Weights of a small mixture-of-experts language model, trained from scratch on English Wikipedia.
Size: width 128, vocabulary 16384, 14.8M parameters.
Training: a variant of Muon for the experts, 601M tokens, 3575 steps.
Below are experts of layer 5 (counted from 0) of a mixture-of-experts language model. Rows are named router (the router's row for the expert), up (a neuron's input weights, with its number) and show model dimensions 0-127. Each number is 128 + 32 x the weight over its row's rms, rounded and kept within 0 to 255. Numbers have three digits each.
After each expert's rows: a language model's description of what the expert responds to. This comes from a sample of Wikipedia text that the model never trained on.

# expert 40
router:122158171121165157119133137133088071080095217132076093095177133094117122133056162109129159066135124096133044121120137141139185093152129115082118135124179111147138172166104130090176135117105097098156142061149138088136183113091082193102118186151220148136112093131124089153154114151105141126112152116111131104120119169093133147112144131137113192148084137142126089142124115160108201127146
up0:131100075118101107121089135122089138119156153146137145119102111180151096154107085058161091149130111149123133162126134096168175158094121066083123166114175120133140121184105101104079071140137110109173093151075099098120143127183133115100139129139128074136065170120102119118118132149154144168157186123220104185166130148066103150092106124147123073119186126084175190123084097170187144114129
up1:150128132159116131098115188112144084079087092178132129119096066104197165147121172045073082142149121129149147162107132190121114103122074145135144168155094141120087125126127142120101154164085129092136161118116148088043187161149103132118109125140145124173166181168135083105183171117072153061176112119107159129138150122079168114122110140163109164109147162118141083102163135114102192099143
up2:128106114108141161143199143114065131142208143106122163152147078102141124116151128140193123128132128145106143143082087145170163098180134114132121126117153166099193121091080113159153106087102118135090109074140099079149061127075183123106121129120135143115155155070137135170177106108141112172103109171113107151131117092051104178156078110121148093138139152210079138104091184143146149195139
up3:140068148130174075121154159119119135123199186156158127094164128078121096115159147087146150142176128107101145163141163166065147158112153130136130117102145158151084180120133146104158162128082151115106111153109110067035141135122112191122143080074162157071166141186137116113122121191081121176138127122044138141161137135101139132109096053130158125159082158138073145120129101126081122104145
up4:156148115142145096156127106119125093094167157164086154126180084088147168104110106134082195111109158152166139136158232141165116150133109096092121162169127181123093103084140051116100101142073095145147142110120165147149122078147131103124172208121148113129124126084067136159160136044138111121146082064105151123101188123196127107083129110148089118161120131089165131107165153110119145111135
up5:095079152126112144129092141155193142125162149129082075145129197072094099134120138113094139188139103123125052108107100152134131111114122145117047075160152162116091074104187124084139168123158135155126064116120101110129099117151102211128129187147119104160125123116113091096094102173126137134114180154132126137084160103145130078153079118173185162153163119174105126118104138192185175128163
up6:090151101121159185152122113126099136159110177130123131148157131069126101151149160098113101156129172111110162186202166139106102147209187110135151141042159139101129136128054106182111088123081126125155123109144116027136095140129140170132079158158138151122086123132116109109142194163150117095123119129129123064090195097095076112113088143152130116162142160123154083139151104147120100161078
up7:051161143135078135139131150143121111125119115091127180115129103107147088177089173129185125152077121118128154120137097084107097120157145119129128148149105102158129139173153087086129090128199116086095187160094195113134163067142123158117124110215102122115127192091140106147150118076144142133110138128151096152078154074146074093228112154107122166117198149140113112099119163152116161082095
up8:141133157153110161164115138142116179154126131110156122128164135114136130122137150114130070116148146163157122137116151108173151105125135072093160139119117135078123109111143101047133081103093127097162051154105107114207107100095163186204170174110139085083170165108151128087058138161115168091207161143135138066104062125129113107127102155138149170171132150198121129133096148073089120110087
up9:095162081107103138110084110132133132089189132145118105146159120098175115095123180130121132131146135102157152118195132141102094070158183127135178146140167086083147078084138092052101159103098138125150133118113210168203105144167099103155140118116115078172115070128095045170159101100121142089126146122136107132076178166142133081120076131158122119166152200107137162161152151134108108102123
up10:146131161105167099126114190129158086150137122123138116159094113179118165084100103085104070140119123172135114109171099111141157151166124128167079130145158188124116128085087062096130133081162119167189171066102127113127119065166113151126149129162096068091136131119110141134092207147151147179146120137160145110102178114138065126147112117130097159055109119096140100176135187084099173073176
up11:145165118188146131173100072128136085164167133044160158105165075105137135101085153112144063096152123118113148156136189081106144161163119119149130122129101168111110198069139124066150118065148135136146105126086151105080156127137112174112129071178140097139104059158096156112165102158107086129149095117153107146089072167148158209102138091105097155136129129151095122169117170114116160158139
Description: Middle pieces of personal and place names, often consonant clusters or diacritics: Ly|th|am, Cá|rd|enas, Kolá|ř, Dougl|ass.

# expert 59
router:141178112155120130115118129142111149093080132164065108071100130155097162172126108152095127157151090100081147092099126131175180119121102158153154130186123156197081147099157172157183148112123084075135128118158093063177121119081066187111160178125212142196155156129128114119113136186142141043123102131141099098140136122094115117111147167149145148129103131115145072126136095107164072121120
up2:117130080052128116150068086140117169137081141144128145153150149165100147140158119128089072161137102122133190154147102092187131137083105153097162123189113113074168107080178118171102138120072101166066133155114118168174100047110119147148156180126141125108136108192124132158109143097084159141101107117138129191080183079109116133104117155135179119149106152126124076083153186152128142172109
up3:060146115165113200149149150124102157158118168218135110081080143095133152106109158145133094130117062147140101162107131165136125192175194157126160098108198163141151111156078135142083115098139091134120106126169137113096089119142117108107170151104201111167070143139150090158098162138053164134083157105147120185150110076094138106118134079122135150127116117160098097118100090155157091094151
up4:103077118104120119099170186144112123148174142097126120069130103069140115138078136080149121141146161138082147153115154181097129104084115110116138103136082164165123119134098010112086125114135150104132128090150149141110141142158156157138107137122164125090139138165155186189156136151166106034122145102137172116143143122119184129147109131125185206071135151082088134123126103063172138197119
up5:168167097102094125142174147145152116100152136143053084156121143086077112160102124161125117150135067084140179110156066132132178131121190164143178088135090125196150162095121054159131114158170146129100188151162082100107072157121140130143148177162166099123089122105102170081143151085089132108128121102128159067127179146115134125106092115140142116102116149064132107087154172114193104140088
up6:087140114084188168206083164144140144189092161091135159130109191177148119126142119171098085117095119121103141168099214120111116164186151128146111149164089163104070147112165128082129177127116095123141096086121085076113101140200134113069163115152099046145127127132126089123101150120122128132160088121119161121157099108148179151122128104110109143145134175118105105149120151164114039131090
up7:120097136088099061142142187165158149136102104158143139129124169170156134156143119165111102116156111096133208130092165182147125122115145172112124157135115169136174121102105206144127162094168084074120127075116135101118106078137094161157213150053137120115098138165115084147149096173156170110087112143122185130102158160070115145084096106184106134097174144113121111119112112122096111049088
up8:113110084190125118114051115143083100132148133099138128130168079143148131153169116096149118110100099171122144102134144126147146120062123128119105124133157149159166191143149096100138164161116085122078101106150154054155086105125087146163160083107197134153155163183066163194116047165111124124206133162100151101116074098073118088122163141128140128109091175161155109115178182133129126141119
up9:189150112085085136155172091157114158105085141136142162083171165203071113115139113133149128114101186135092128154110136112134142199164105137131131184175138092151099131116105161124143072072091126111138140118161102108141112130185099108102131149142176059132108131148070097117058179146140107121098076187092117157098180095137092112102111133198132116166161168133058095143128140096125090156119
up10:148139137106148118177126159151067111154161153133127067153081125109107043127110152153096116094139076084094159100167130111206136159120133108144092108141086123169105166122127149162158133162155148115135130085139093134123087120115061148100174089098164099206100148092117231146142067158105093076132156174164152149148109148192068089109148107159127130111139122092143115169168149132110148115118
up11:194145111090100133108152103165111152114090109146157174098171084132142101139138162127188080071111141122111101119116137136122128136148079122166162124142122181182128133105124137086167138188160174113095088113128119110148103110106072185149166120106117127101130138121105136044113192189122157113169100088086124059164150102126138166151168084090081178080139152069134115158133121154152128087047
up12:138142100166173105131089175143132051156155161121160151150106149143165123152130141150149133149126104124081148080060096121127161180199145155098146120133157130111136183117097130142188118186103135094090148088100092075103135128145080100053136102122062102186121133091121115107132137146106187103169138154136127105069088127137108158187130128136096179104104163146135093151100143150171076069059
up13:087076128087136129160159151102110139120088148093101080166156150125134068127119144119083140091088118144144228105070179199134113122128144104119146176101084154137132137112093114112140186131163130125113136121177127173159095107171075067109186118163115070098150183091157091158094085074081110147114108148127154167144126091134082153074163154159125140104142168138152140136132087174162153092161
Description: Pieces inside and at the end of Latin and biochemical terms, in taxonomy and biology text: -idae, -ensis, lipopol-ys-accharide, phosphol-ip-ase.

# expert 11
router:149102174117068141110126107122148072128173154134105121101157165174109133120082136089105162092148197199147070087098104106122130140076140101158088117181136079119060166137145136068143172147174151113115160112123160078098115101116097153173107092069121141138147135110151154118110118139140121175125161114141131135161127071117185149064126050141144183160072136125156057072125149113115144122098
up1:091167113102089101213133131129105118088129138130172162128067169132145138142146133089142144106131146131182150109119095099110111138175104090160124139083148172098124187132158093074140146097104109139068150060131115091129075144082189115146174106139163071145097165089128144178141126161122123164110139130195113165120128083127112135126107114170150156095122145112112064096148235165110177096170
up2:144122214189143123164171142088148159149148120138125042136159182135109141160081153118165120068150100122118179152101164073122122153107157131120112149167129061103088176162164156151123163112155166140150101087100107066079098178147079160162156093170060106131125202074134064129105136118152093086100144149115110126134064099135100093132123121130125105133140141120129128105143117142101191125105
up3:144146081084118107169160098109102113123088109092146085139140144163155112147122126159157099110122136153127000126069170155206104136137151159156105095129140135104139170158186152060130085197135162111140124109092108113131111117118125140171148134104170144106141124087131076179138148159093138147194120100125173133102099113067150151091108127114144197153138078143130095063153137142098170154128
up4:107165147073086120141137128101161100098162131166098128137158121157162110077097177097161146128120189202043143082182085127146149153165140165128174135157084087149124102183152114077101182141115101132073110107091109194091144118116105148140096137102081099157154094186151141075119221155089110092152117144146146135124157134103107107151139141119161131085115156130129115147070085132130143120067
up5:135118163129082100134147137193119101098119166071113118060097133197151114129034139138120123108093132171166103095095130083113113188125146089103089092192080082137132164148137101128155126139144124166175148098162076176106094126062133140199175140140171120111097131085105111122143100166197115176096153074133117115094163085157185160147125122121090147117150184143116082138134128149127130130143
up6:114122137108089205149125103128134133153166149101130197138134163028075093125132140120135132052060154198101123172088098187100119113150139069126173115145141125139156125127158126174063100083122167140128125103108167140106184154122129147141121132164118092114110145146143115188106114087167105153189153160177148174089134123104163085101080093145109144102099127143090096122120147139134050148146
up7:095163113141103180130121153085105105167117151153133138087120127095126085130108132058140058192149125123171160078120117100110161111127155086127181098174114112130161181141107146140125160169124108160115182085144121124067072143111131115187162129094101084112088127111161173131115119179127129186060121168171178062109078172168135083153100142104100147174178159116109089098087173124142156128107
up8:150149127174118126088136085191148079094116146209143190133083143116135083111142137124093127094149139127159174097090157152126112081091181040130175147183130137177145173135094124180118128122139156180152123083142167130147117110171162115125153117132112143146127095127117089130101082088058084113163133092121077113068123129167145149141140097153140142165120136175097162095120109158085061058157
up9:088109095113189112130182147149092115154164110104118122161177108107141136181095140129077120164118113139123123174082153127057124154155150129125163185107146069091176153105148121077156129143155108114147168111083124107120127036138157128092089106121131130146071186088116154187158140099166152115158152123117107142147177148139104142097145074128112177117148160167194124080103125052068155102071
up10:107105114134105106135112077102144121165135171137110151129118132094162098094129172120122146132150115131115086185109087108151155144088174096139020107196110131162132243099157157100122088184206124120108147098178156095082150105181157137125131100133157131146135175152109089154176075102139125147061115125114108122082101144107181172146126064139119150151166119122127072098119141131127118168149
up11:094131146178070077104141169097092098184119145130186135125147091164117126114156156116101130096165105155088144185093157126108119162106207094111140178128165090189059093189121062088110172200117127115123154114101104102149114093110129165124173102094146164195116160142145097133068115151143112119073147107088103109154173152091106151071131101171106155120149168138129094149164143101142137110121
up12:181074130080096144124141197167068127126152123137132137104125130145162136173118138130108194114150082090121136113128135152075111150113161116163087107181121044193157163129121165136151136159099061139091165149121105163075122080139158080107141093063183130146132170056096135167122093172130090110106159143080131131144160159076080145090078153162135154166112130161120119100104174142167139116116
Description: Inner pieces of ordinary English words after a short start, such as h-orm-one, c-ott-ages, j-ew-elry, plus of, on, born.

# expert 1
router:211118107155119137092107163187078157162191127069091125147110152117124166150132116208148169132159136157113132115103110179167134099125130190112109111121095138120160161089115153055117102084106128135147161120176130077072070135117174175122169129111117095151179117104140147207161082129160161138088113075172127130140125149138146127101098054140135161126120078105096078109098100141156140100112
up2:069156099180145110085084170133118137149067154077162087150165158091081099096107196144097094157118163139114072154100155138171077169107147108119127096139168149119119162117060124141106118152169165104144107157102119069133117136168096157164174110145100112153149124136124152202160099158128090141154156040210196131116127118146169099131116124094152102123065100102111127114120088128149134142100
up3:185081066098105107115174195143134114140130134123089183131144156149083110130109113091102122125085121223104129102138112173118097112157186135106176149144170116137175130121129201077129114203119156140095138125132089091090144130134144134071143090162179136132140078083133146177137127071138147164166158094132111099115136122119139142113141128097151175049117120186071126082105142137171148117065
up4:067120173141096153108102083134097120143145147096082074171123127160116097087163120075122114155120117168136139132078121135116155161086169040111117123178169128117176157067189170149163111105122138129105145144143100071112159036174141110150153122152143112150127111168114141159138076110111154097094146139156165181100124102127143162164090148143164119153136149085100084081158118154204131089062
up5:101091110111113146148092195103104070104157152170150154137132114125183116158131129180116126119091104144071098161087124147201125114096133119111087111130123116172151097130132138097104168148154195098127150143150146105106118125157108161145129138125166114096143161185159134173192152122094136129122096080144180150118176190075151103068067058194164147096119113135060150121119090060163113152167
up6:142099130126121161135171130117136112133189187165041107133069196100136110139151143094133094150132084086153197117123164142167136072124132143133092119135173109140174134127076125107096118136138165152109139181127074119152075119115101172136110147109138060132156131084173147101138096104131091153217152118150196115127082145133175144159062168113102155111126177121096084107110151151111092073164
up7:076134147134166116125141105171117147173120125140173154165096142127147097144144116141118105153094088154101168199083125138185112104141221114149107145151132072145062139158188165148106152150157037098103115113167049146160159100119070117122066122067108093143081135090113148111162175162096147123171112126135114120159119172105123122142116113121110124114148120152126165080116101177198077108116
up8:114143129097133159146130105121181080153124124144151146121122151076117111111115156079104116098133127124155129133074175142170124140165104111170089058130109119140155165098134142097244127190106103120119167061123154131138108099143143059141150189146139057088083164120173151150176105094100130139203100100208134098074132159091151128142134142172121145119148093124100097140130086071154117089117
up9:148126078124113131160096094151115112147155069078132121100108137126140132136139141173188116132126077185180107166061091131140127119084139164134150169134197117113160140179080148160124038141171153140071175106155094111124079144130101146146091122159146114151094158097142164150086061202114145113097136097087110175109106070098129120172158123104142178132091122094094124104197153135145137180123
up10:118107124164098108113136097143034100156177118138156142138162125130140106099094124172096058094122101147082191105067105155203120100176161169157084151143111097077114181194110082122136113157178098157129155133127109141120155106143123142150117109162114140183089162145111120128196075138093157143142143183145163117134133134149105116124130046151097153134037127142091159072124139162122120104118
up11:110191085100111124133126147141132127127154108151122122167201134100140089171129149129099195058147112187116088148145134114163153169151137152046142135133081097159189173102053111109190117148107083121124115167085110088091118086124173136162143147115133110187112110071139104090128144108181142093137107130131065142119172113138111171131101141096164121153062131100101126118112192117128180085173
up12:086091142129127127156148145103144151191127122145098175183106145153151076111042176166135121166133146184077043131140116128125113151110135122122043105130170128117090094092117168117134068134114165115131077107123109145072154076160105131140146159103094165091189137134121176182076113143076109079147171125151137146154114078110165143101086111179187144116151124147107099135141162155175157137098
up13:091126132109140065156201160152172140109113130141143193123108135153166114169138152124102151221127139166091119094126098159150136108080172130095107142131085163094076181148143156076163145096112134077134149131085118163136151100166148155118132145179177112101104181127100078169122134159146141131110124063120102156074129138114121152137118167145101133075140128073035104125050153090115110141176
Description: Inner word pieces of foreign names and terms, like op, art, et, ter, in Scopoli, Spartak, apoptosis; also backslashes in LaTeX.

# expert 31
router:137104117168163149087102115091192150087062091136147141107181162112190182105036137144182129145154116109081087136155089123134189139106101113120097125116165056066082140134137122131103150080165111133159139120169139141177133092102110126095107099175115153112133123191123124165152118142127080092137186112148139070170120161164116164154176136083090142129151098201139124120104085128138137083127
up2:122118154082171071151141110102141119099085135236123174096139156101157139100097197082124077121155092167116113173159168078083111161147172121148140146143159098135073110123145123099118117120132114168161113159130145118094115115159134084179131160101137110134132072115085108084053142159118075135082117200149133119123126154121118161103129166079120142116133167197154178138088137140169123069074
up3:160114102209123133154147208086106105145157136187134173120168141142123147173108068166161146158161133112145146129122136154106117119093165090131068146159110096168101168123103167130104084127176114132142068118129112167134139122136176154115123076137118143056105128045091079092134207074157130140144082104112124121097131098128102200147129131091143076125118161056099107100161152136160108105108
up4:123110170153133119137079086165153138159152146162179126122182187128095104104098031075130117109108097138174167163103133129096115141114097089117121078129158121152133108098139124064213137131139099151162159081175159112138103131130108138142090138146199106173122161120124141153098164113120024103092176133113177111094060083116178117149166124116130149115132134093126152084159111175164109091135
up5:122138132139099154146086128136138099166135107116104096127137084091113066160175156108175085225081174137164122127100154209144166089126075094141071093129143107182141080145147112116072133181143125167129173092085114089181155110143087069137142168080131090110079130098169145130147164119158106171128134132130178142109101168192131068129163151122091168152134157148129093115093117118147128087135
up6:137086151100145206082120166075160111142113114094156135143162072123126065126104171091129142133156119172217088136136156133115133174136167086126105141141137130125156069123121162147149152161186175114131143130050099109221113143128132153181133112124180146090128154125122118087120106136099099128137139080063079101123128167146131090128141051041147135160134133153121118097132132138081078148118
up7:126163157152093115088174140173122106109149125119141203092070119124166118142097122118108084095159064112122105139091151169087141108122077189119120126128128055098102193143115077139135158119110124131135151116139147135128105120152175144123174083212123044102098121150111098093114111176146135152114100194192161095094131139090139132119151106157092140083206188118126169156118182135173131112109
up8:167156043150105126173177142116131070123097081146171159146096079143192124149108126106153195129062108133107095148155079108157118150138151109122154136145143152054165100076156178143071128047116139121113130143162122143062075106108139137121146117098089116170148107107080124122118177101110107119171114159145135172134142138174093078142158144085076153098156153173097149133168153135178096158118
up9:093131083154118144077130130134132087113140104067129137135204104090159145121102139176128097179141088127120125158085103114125074153133140101081144186165098069103135077133107128142175161156094087156071112143079109133144154125123114118175142126111160138140169173200100143168107115115079088130160136166084162156078169210109148114132179105099104091078150124143180115090137097171160193105116
up10:025151095135101061152162117181090048133119164127123120113192140090168082131130194176110180104129127131147119126179111123125161176131084088115098109194081084082130121175138078158110151110174154157135078108105161182112117092094167128150132135139123132129156113101122120145145080125132144124156144151113163157136131194128120150208107139076090106106081154092111154124123147124121119104174
up11:124103141107121130123074102106133129116147134109139122122141137087127135162112124071159102148085148058127055171187110184160064131118165140135163095171168124105172188134115130154164074074166142133094142164082180093132173075121090141127145051173159132099057125102131087176121126176136139131145170122105121133063130139151094078166154097131152167083135088126107161184137118093174146124139
up12:129144166163138150126095147105171151076138165043108123144128184083202144106135197137076120166169200085070147110119109121079180122138122049118151112104162141120154108155127180120119109135117139084140153080167107122088123099140111150150132104164119149099134132158088134034139186176049155086098154091102108170101116107094181141163131109124128157117161157140115101127124138137132128105127
up13:160122130142104071116091175135087123085100156134102124055160140120158074111036156060170111182128112091173140145077117137158163156121149095111116130106138065098153160169152113134094102100140087148127153062113151196140141090149144101195166075124059146188143082154145129141122124162136089146159169127103142140142173175130144109156102113163139126129141132116102113155185101144146069089141
Description: Given names like David, Charles, Robert, capital-letter starts of names, possessive 's, and name-completing word pieces.

# expert 45
router:120140104052078071124169116143121111080135139133216076142103119100162096046136153109155154126146084178102137088084133105110158122118106107122128159119112170164150167117122146092114106094120124122110093125102197122171145132128149162129178116159143096143121090091098113081150076110128118176100173157157153146132167138040091147110153107153146123153113153138146114106118146047105185188063
up2:097146090111166058135171131119129141119111106114146088147120165123130134157088143174143103200155103145164057116124133193124163180129194103112118115199129174120092185151068102153133064135104153116080120085153123152102127104162128086123101112190115156112131154150107113092170141124156110117082171166131161142125066073092127134113165101116140150158059148139118058085094166086135153161111
up3:114150097144090079110101124174215144185124078077118139129184087086160133096101084118100096170083101132108137109126113101166112143124131168119092138148170136185124129159183133092066150164127076115119175067201187137121132105120123148166112110149098118149101125137085153125097178128120112129113113138096107108094167116146159138069110082088153155156191134113182111171119143153189091164088
up4:014148115086160097128145115118138082122145094150122163160188079116137110089126159057102079156102050133119099142095174075150161135126141102115122187172137158111180120154124135114114092105145108073111077174158128142208157104108170146103104133147123144141126071111098146180154101130120111151134144130107153178133136078118137172150123173132128120152164121191129053132127130090128177104157
up5:114113119147172126142167143138136152179158159144130130104180146057127142118106115161156102128145126195115133183107125174099130193084138191070131126077109158144116107118220114093115062146132115102073051156084134096126090125102163159154123119158118136136112197131131103117123123099126106163162138110146155137072082114112089102180105113079053117157170137119105152124081145062145154160099
up6:085177134071074111111081102143125163109187107199154210178163117081215143138123120144083137065163072114098118092128167123128115118143177087081144157084148113089115137108186134118126130107111122110148133170152131107137070096150110161137142112158136121137141090165166108167156102100132099094179136160136143160084095108058134140052131127166102114143139119120159120143124169101180103147169
up7:125131073151120101117057105117147136129138084193151114124065151153093116094179163159147088148149072161160129178111077147146162109168154184124134128173109098119112115128177146139136134153145144101082124125135116193129177172149120156124133129186120100129133051151071080120130185140104101092101147148132136137110149188051071121082101151097132103115110096050140163155163179101130115087147
up8:095132097185140129132184129144152096148179143116087090131196109066082112093129118108138159155098079053132106172108179159149178122119114116127124118115142136138129081085110190138188162098175162102120186106099199111131158099146059117103080148141143136127143127153166087140170139127156149109154171137125126113153133134080111119082063069143087148117153154109088152122156146092096126184195
up9:113100085171097086157143134136150137121137115164151139106089085100141148132139167078129123121090100175101068240129107137108144154109160184065115166098124105130141144137132114099117165088155136176095107136112088091159118133117148164158186106098120121176094150073154108184114133137109093142106170084121070093142176140108070135114143092185169134128129167154073136094159187074103135180172
up10:118105056109078169166132169126111131104122122143125130143097168155160115113060192135169152106122107122124131135083109090136119168188185167149151105150149164135128173121119157083104110188166123153109122148154106177112144116109094079109164109179072162117191098154161133218090153095082077181135178158109123157104149081107096135119112106141095101104178102146148114142072142133116134059092
up11:099113078135104121101106121141139134137138129099132129106180109127102109145163139122034135119165137202166045145141097132099136138074121112129130159119094131171134097087107103131137131179162123147126135096159090179125106137173122163107134033189136150102112077191155164083136084133084133117150114102099133110211142090162130154132176111145100182125087135146092157143161206128159131083080
up12:098100157078196126111133173134129116102130116176100109166144145135078103124084172171109105067127139068125147137065158158068112130174163178169168178114102073084146112153133107150181178148128068112070158095136087145186152115107127185108168144118123113149132097128082118173093074139114127144114154130213104106165129119113109164105123102152150169126142188145074123139103126112113145114077
up13:111156127157118139126152119142138125081151163119154166141131166133169137110143165102112170156166118132171155131097116111149089128109203111111126145093181163131158107107168173129119117109107074102123154128102163138069140183186124180072072099165171143099147068101077048149132167105086134117137183055137128174099118115103155129136109099081073060091161081145087150141108156172124128117189
Description: Middle pieces of words and names following a single capital or consonant, such as d-est-roying, W-ap, Sw-ed-ish, n-erv-ous.

# expert 51
router:139163143107156155090128121101212139107052166141138165125128179160142150164144173110096131138129122103179109049105109120134147064153099201146138192079088133152059160124180186135122131163147122115124129129136137131091153139097133165088087151074076155153141131092082154102152106064156140105162136173178111147103129138151132154134079176137096117125084124170134126114060081097158126130146
up2:153161131149199161167204071141162122122106093120118150128142107121043132086159112111144124057082102159151125094142155159066119123186138164156088141119129120128129130108079140082098115156141131126096148130082098110089161086090147131192129099141117128130181117086149142092136148146172089141169111119112178107077184104152172127132095181170083132152128150111071181152142176076087099137162
up3:154152136109173166151114081158158141085126139121166173162114171106179075099088132096125122160152120130125163123128146144130182110174124150107092157110133165136099110096175131070142082145164118155079127109070202102148096079128220163164081144107104120134104115174064160132131139099101091101138143078167184120178103089093147102131114119126173149127146095173083173064106111073137091122130
up4:136113146122139118117109119143087071120107138139130100105124193135158118094178124114114072080183193126097125096157142157147160106199142116080118120129190126169085128183151199091182065158161138152107160122128119159092180082165190113118097159089150110147123119131105128125096097136114090180131193111193103084096128111144117124100105137107136141107135123139029158115130132120202138085140
up5:073137101078169131140134168116129121149103160159051125163130102163115123149078074102126137086094097137130141127080154154101123164148212143178119148134134058159112166102126127073160131140163093118119116147160121137103102068112070129121176110143179096149161090116144146130102173156166125106182118189136088124126160154199066136153157157108123103102126176166123106117183146038128133109090
up6:157111070194096131079130126079141169128066157114141183162118065110135080082129123143117084109143112143146110144121123117129105115178170153166150170130110088120128133087073113107108128143134210124109101113108140096070087153191075141150143067155174090106095100141113113190154131087072153116091145123142165159084153175164119109193133095114117156196163126089152140126149163177105115137119
up7:167120123126121075104182152145083085116126131162129119129164130148150107128168105142131105123143129138130079147098199139110175129126127142139121088176152109125089153167117096094143085154121166168117165071123092111139164148135156191142151126121099134084129129187102126121095179115112104107097094129192141125052095120179131076134068137080079065116128166117138161097094229161185091060148
up8:119114160094145112171128167159156126099119123103124150161154127183067165109133123103103104064125167121147158139116124152157198132120152139095065172148154105172175101121167097097108070183139143153152105152127148101154108138069140128197091137169121111084174069136048157089091125111049090130131141127114094097150152090116130180067092149123143135143098148174068151135131099140186124092160
up9:113163082203148215169164114092131110061140130146136123146117135157177086121106116097123133121101174163176128156133147104068127094157119125143093127167130106131105156216084153159102104127121161164145146129079175157076138122090103081193186055104167111205074140160144099117131155098122102158114142123178124118100130125105140145105079125097104086122133129131090148120123134134066110098173
up10:098154104117075135155140174131196125084121112087166137175159082103131128159133167089120210089124121169184083176113123122115134078184154109127097160095117142171126122146133146160144120051082141180099127132128119085090096088157115133133163130133127176118098135091143193151138127172161120057118102167147123123125122114161107176105098118119120158040120162143109152062098096166113108198123
up11:145086165129154105106107204097133050125102146106148097205175157068192125123172173105096141154179135157079104100088147103134161108116128121115124139137116121113195116124161167159114115154147085091109109123111074106170121177107121111180117128112078144122120123075097146152143123167103082141123108157181098126074148104165112156123132137138096061109106203158118118091139166152155039149128
up12:213127120152133118064088170106159101081099142207139119142126133108140095097108116142164116127197147149116152178079077107121108124125111169146094133153093171141125137170103121133126129147138207124159102161098138116126047098171172149155095166145098148107053090084107097105134150153155141102085084132137174125090067044104101126150111139178146142170170145137073122101096136144127127150128
up13:122134118093126139160128140087139114145086136194136154083171204102135128124155141162085117153142145104162138121159155164089170158131173106111099122163156155095175113126117128099122078127178132084057167069134075120065121090144113174115121172057118168115102185149112144143129087093110134096134179087175105136191174075158154157107117142131150127097131143070059175121138122081127173144095
Description: Digit tokens for scores, counts, years and measurements, mostly in sports and results tables, such as 12, 86–100, 1500 m, COVID-19.

# expert 14
router:098097168125141075129114148132129108172132137110195138158103106123121147122183096112178118087166177096077188075129198166136128125122118087189173111098068081110186151137109109148118122140173172146129151133157194127131152167066124139131141122099164123173109079182153141188072118151108126137110153112110125143159117153102080110099148112117101106136136117101098162052063089136136170066129
up0:166095113112124107132106196099145075156124118082153165165090179156153138098153180148136050095109161143103060113105186117162190147146115171076130156114099101132137172099079138140144107137134176127153147081126137098134182094127072097117119170120130103134055134170130148096110112154163121207145071151149142136105107149090091093121095099172162137118127103075063159166124139150182120109119
up1:149147099169114129086186099134161125166100137089206098171134138109064121097094146101171059102179112141182141153084130175112112110181071068094167133144123143162150108124102097158091143197154161083125145114126146116128126111167182158162148167145141138149110178106113106107061130168163136165130184097109103132107122096116121151036162128094123120111107113111091116081085164112165097104121
up2:155100171089110134087139126206167148101137153112182096137107146132126077088085139139169090101072108102125082077148127128107137170123123151178117121172126135103128135117093083146089152137203151172071125114109155122155090194140123125119082113183129098151175093124143144150064127140094090079155197141143158112093127122111156152129124129125171165090125197092088143096154152147078172095199
up3:141175103130120148118148150162109109145143134169161074147131129123160107151125081150179134133051132116118123144114134186097134128152123082182101124154144076164097148105104111082139100134099199152152118138179209138107123169095127136109066186137132060142088110109085127114097138153109130151117131167121161078110085089104147125079052132173112183143105108127055142122161157160077134148212
up4:090160179147169147180126141123181051132151133108171126147110141107140135080158167129115133131099047115072169165128123139095192135137112104208097129103176076107145113107155110152143083120196122119135102149084154132154161162100138138119117085110183102153088102126064105168068156117178094107101118180077143127120088145086123147066108144114185137133105107096103136131165115155117158070124
up5:112126129149079108135145084153139111131125165179188164139114140126123161140142079148107112151121160136099163170091137157181098119104100085124164123166117166177173195072118126138127142113115115120147090100085156218090133143113106198114149091120064115092100160059126155118161177202138124140146120123149139103094135128133087173077158154144103141090091124097087104069126137085167059137071
up6:124081206106126172161192141114128099124108128117122148118140077119106114105143125093146030088133099077126110129138176129120049152123166063115142123203159129179096180136160102114073113145163186120140104132101130158156087143115155090115125196137097137126149077131126128113117189111118127137167158128137128171117099136159139089132138120138158188104069137114091113163066201080128143159121
up7:092088168106136111143090102123135110130180137104110136149138143100113122121150184114090036131110125125141123119112128156134094166113161057072094093129156106082154162140126157145162025165183129138132113112091134104192127162124143121197167163123083160139145131072138163116116151142102141163161118098065114179175150127089116058091154139152161130082094163109171169107118139090185136090160
up8:113109127154045130177130098088096074115163139144157138179160110070148129107147161083105141117105145168088178097123156123198121087159112088185153154148130114103144183116121106154163126135185120120133101104147182066155137170112079149134076144135100106145116160115110095138153064143111117151124109089104094131111140145129131067133116118099120180180172127082080161188093138103152197172066
up9:117127136122113172106141135168157106087172099121153126148158058144164147063132143103071055088139162100132160157173127101120078142158157082144171130138194092149179131104122136111130058151145167133126118134187071108100085142132066184196110104144111092067144118096141171119093119109173122144102132073078161135131118139103156177142167147125092131110148159068130160070160149166157124116134
up10:088102148146139090111147099151139121130151130156112114168168190067107149116136117098153120091182150164130148099163121202090099126137172123155103131122161102168156098120090116145145132199170167132081112074088129106136162142175086132157126151120081114146122184056102142090048155132141101113082151070144162133185105104141087111078169119105055135153142168084133129087151104120180157177104
up11:212152180095152130149148127173107125167150117202128107136086148117112121126186150097103105045158079093084091119096148161158176142195199139156201132142143130089126084118143177120140151144152148128123118136122104133114124140128132112069108166132092103105122155109120133138122122167108096062155097141169123129088115090136140092100151069186083116158158140072053118155095136129184105154106
Description: Closing parentheses after years in singles chronologies, quote marks, and first syllables of words like sub, ex, Al, re, Comp, repro.